{"experts_per_token": 8, "d_shared_expert": 0, "normalize_top_k": true, "vocab_size": 2048, "optimizer": "muon_hyperball", "seq_len": 512}
Below are experts of layer 4 (counted from 0) of a mixture-of-experts language model. Rows are named router (the router's row for the expert) and show model dimensions 128-159. Each number is 50 + 10 x the weight over its row's rms, rounded and kept within 0 to 99.
Before each expert's rows: "comes before" lists some tokens at least twice as common just after its tokens as in all text; "gets" lists some tokens that make up at least twice as much of what it gets as of all text. This comes from a sample of Wikipedia text that the model never trained on. Tokens count by the router's weight.

# expert 30
comes before: "\n", ",", " The", " the", " was", " he"
gets: ",", ".", "\n", " that", " and", " which"
router:55 60 68 50 46 52 56 68 61 40 59 62 40 57 42 82 52 47 49 53 57 64 44 55 46 55 52 61 65 45 47 50

# expert 77
comes before: "|", "\n", "-", "==", "The", " and"
gets: "\n", "s", ",", ".", " that", "es"
router:58 59 59 54 41 59 64 77 47 39 54 62 53 34 61 72 42 43 54 53 67 54 51 43 43 51 56 53 57 44 60 42

# expert 61
comes before: "\n", ".", ",", " and", " of", ":"
gets: ")", "\"", " with", " by", " no", "'"
router:54 68 57 54 68 50 64 43 58 28 52 49 48 38 61 54 56 56 53 53 57 57 43 49 57 49 52 53 43 62 49 54

# expert 43
comes before: " the", " ", " a", " to", " in", " by"
gets: " and", "ed", "ing", " of", " with", " the"
router:46 59 61 49 51 48 55 70 48 51 46 69 34 52 59 65 54 51 36 49 53 49 50 20 49 46 56 57 56 45 61 63

# expert 78
comes before: " ", " f", " first", " re", " p", " st"
gets: " the", " a", " The", " of", " an", " his"
router:43 66 56 49 57 52 48 68 58 40 57 63 47 35 50 78 64 32 43 54 60 47 48 42 42 47 66 55 73 45 46 42

# expert 25
comes before: " |", ".", ",", "%", " be", "00"
gets: " to", " 19", " 1", " 2", " 3", " 18"
router:63 60 55 54 52 46 62 72 60 51 31 58 29 36 56 66 37 54 62 44 48 38 56 42 39 44 56 59 49 45 53 61

# expert 62
comes before: "\n", "-", " ", "|", " 0", " 1"
gets: " |", "\n", "|", "-", ";", "=="
router:42 58 52 54 55 47 64 56 54 61 58 44 33 45 50 65 54 56 50 53 64 59 45 41 38 51 60 47 49 49 68 65

# expert 37
comes before: " the", " ", " a", " 19", " his", " that"
gets: " in", " of", " the", " re", " a", " on"
router:46 60 50 52 43 49 58 34 57 55 37 75 35 38 56 63 44 38 46 59 51 59 51 54 54 61 52 56 55 38 66 44

# expert 26
comes before: ":", "ed", " by", " in", " to", "ly"
gets: "ed", ":", " be", " was", " re", "ly"
router:51 62 60 48 50 56 50 51 55 62 38 51 37 43 45 60 66 50 57 21 58 58 53 35 47 43 47 54 46 61 41 48

# expert 40
comes before: " ", " a", " the", " re", " and", " an"
gets: ",", " and", " was", " is", "ly", " be"
router:48 55 62 63 36 41 65 58 54 38 36 55 49 37 48 75 64 46 49 48 56 64 45 38 51 49 56 50 44 46 64 47

# expert 38
comes before: " of", "s", ".", ",", " in", " and"
gets: "s", "ation", "ment", "ing", "ity", " first"
router:55 64 60 50 54 51 49 56 62 51 45 38 37 46 46 69 47 49 53 63 60 45 57 42 62 42 58 59 68 53 48 65

# expert 11
comes before: " ", "\n", " and", " 1", " 2", " 0"
gets: " |", ",", " and", ";", "|", ")"
router:55 56 53 58 53 46 69 54 52 40 57 66 48 66 55 71 60 44 52 46 68 67 56 36 46 45 68 53 34 43 53 33

# expert 60
comes before: " the", " 19", " a", " his", " 18", "ten"
gets: " in", " of", " for", " on", " at", " In"
router:63 49 43 49 41 54 60 39 57 55 48 53 30 35 68 59 51 41 51 58 44 59 56 52 53 61 62 45 34 41 55 47

# expert 19
comes before: " to", " in", "ed", " by", " the", "."
gets: "ed", "ing", "ated", "ted", "d", " him"
router:53 53 52 50 58 50 57 59 63 57 37 59 35 55 51 67 48 51 44 37 53 54 53 24 59 52 54 65 49 44 53 70

# expert 48
comes before: " |", " 0", "\n", " 1", " 2", ";"
gets: " |", ";", " 0", "|", "–1", ":"
router:50 52 41 51 52 42 71 60 71 52 41 51 37 49 44 74 48 42 49 71 55 64 43 45 51 60 77 44 40 27 49 52

# expert 7
comes before: " |", ",", ".", "A", ";", ")"
gets: "s", ")", "S", "A", "C", "R"
router:62 63 63 60 47 48 66 56 55 33 42 51 49 37 65 63 35 38 66 48 71 55 51 45 41 52 60 72 42 51 48 64

# expert 55
comes before: " ", " the", " a", " re", " be", " first"
gets: " the", " to", " was", " a", " The", " is"
router:49 60 70 43 34 51 52 62 63 48 54 54 43 25 50 60 52 37 53 50 59 57 54 53 45 56 54 54 58 39 47 40

# expert 79
comes before: "\n", " ", " 19", " and", " S", " 1"
gets: ",", " |", ")", "-", ";", "|"
router:45 63 60 53 63 44 67 53 52 41 51 50 63 64 53 73 70 52 56 48 53 75 47 48 45 48 51 52 34 41 64 26

# expert 16
comes before: " of", ",", ".", "s", " and", " in"
gets: "s", "ment", "ation", "ers", "er", "es"
router:70 65 62 58 61 45 55 49 55 50 51 44 41 38 46 65 31 42 58 59 57 53 52 46 65 47 57 57 57 43 41 50

# expert 57
comes before: "\n", "-", "|", " The", "The", "=="
gets: "\n", ".", " (", "==", " \"", "==="
router:55 66 53 47 59 60 77 50 54 50 47 62 42 36 51 67 42 48 60 56 65 69 45 30 39 50 51 61 56 45 55 60

# expert 47
comes before: "\n", "A", "S", "C", "-", "=="
gets: "\n", " (", ".", "C", "P", "A"
router:60 55 55 45 51 61 76 63 56 46 37 57 50 38 56 64 56 46 55 62 71 41 57 42 40 44 50 47 48 44 43 68

# expert 51
comes before: ":", "s", "al", "ation", "ic", "ary"
gets: "t", "ent", "or", "ation", "in", "al"
router:45 70 64 49 47 51 70 48 43 45 54 51 32 59 50 56 54 56 54 50 61 52 50 47 48 48 66 47 53 73 47 45

# expert 9
comes before: " ", "ly", " and", "ity", "ist", " c"
gets: "al", " of", "ic", "ian", "ical", "tic"
router:46 64 73 39 35 48 49 59 56 49 54 62 40 46 47 63 63 42 54 54 55 54 43 46 56 53 55 64 47 57 40 37

# expert 6
comes before: "s", "ed", "ation", "ment", "ate", "t"
gets: "'", "ce", "re", "ic", "ci", "te"
router:69 63 46 42 57 49 59 56 45 49 53 50 33 48 53 70 53 48 58 63 73 67 55 46 62 39 65 59 44 47 54 52

# expert 28
comes before: "ed", "ing", "d", "ated", "p", "ted"
gets: " ", " re", " de", " con", " pro", "c"
router:42 55 48 52 55 55 65 48 65 50 47 69 26 40 45 65 57 49 64 46 58 61 53 61 56 53 52 63 43 41 59 52

# expert 39
comes before: " the", " a", " of", " his", " an", " to"
gets: " to", " as", " by", " for", " in", " on"
router:62 48 58 54 44 49 52 52 61 37 40 42 40 50 45 65 30 46 58 44 52 42 52 56 53 48 55 52 43 47 43 43

# expert 12
comes before: " |", " 0", "%", ";", "2", "1"
gets: " |", ".", "%", ")", " km", ";"
router:44 53 50 41 49 61 83 52 40 48 54 49 56 40 43 59 48 31 52 56 54 58 40 38 31 43 74 47 35 55 62 51

# expert 67
comes before: ",", " of", "s", ".", " and", " in"
gets: "s", "ing", "ation", "ment", "al", "ity"
router:60 71 73 50 46 53 53 49 54 52 44 50 37 46 54 55 44 51 64 57 55 65 62 32 64 46 62 62 49 57 46 56

# expert 5
comes before: " |", ".", ")", ",", ";", "–"
gets: " 19", " 1", " 0", " 2", " 3", " 4"
router:59 60 56 56 52 44 61 69 58 40 51 51 33 48 55 59 42 36 49 60 52 26 51 40 35 49 66 60 52 28 43 71

# expert 70
comes before: " |", ".", ";", "th", "–", "00"
gets: " 19", " 1", " 2", " 18", " 3", " 0"
router:63 60 58 53 48 38 63 62 59 63 40 68 40 43 62 69 46 40 45 52 50 44 65 35 40 53 58 58 58 38 50 65

# expert 29
comes before: " |", ":", "\n", "|", " (", ")"
gets: " |", "\n", ")", ":", "%", "|"
router:54 51 40 60 50 49 84 53 55 37 63 39 40 55 46 55 42 48 54 47 55 70 48 35 45 60 75 40 40 56 53 40

# expert 0
comes before: "\n", " The", " to", " by", " He", " in"
gets: ".", "ed", "born", ").", "ated", ":"
router:58 66 55 58 60 35 80 45 63 61 34 48 50 49 39 60 39 52 52 43 55 51 52 41 42 45 52 61 49 48 61 54

# expert 73
comes before: "s", "e", "d", "o", "a", "k"
gets: "ri", "li", "ni", "vi", "i", "ti"
router:64 65 45 51 48 48 61 44 66 50 62 55 41 34 63 66 42 54 53 30 52 70 66 45 44 40 63 51 49 49 48 51

# expert 72
comes before: "s", "o", "ia", "y", "ian", "on"
gets: "s", "en", "z", "an", "us", "in"
router:65 51 59 58 57 51 46 57 46 51 53 48 31 54 59 57 49 40 71 53 50 64 48 38 51 48 77 52 67 48 65 56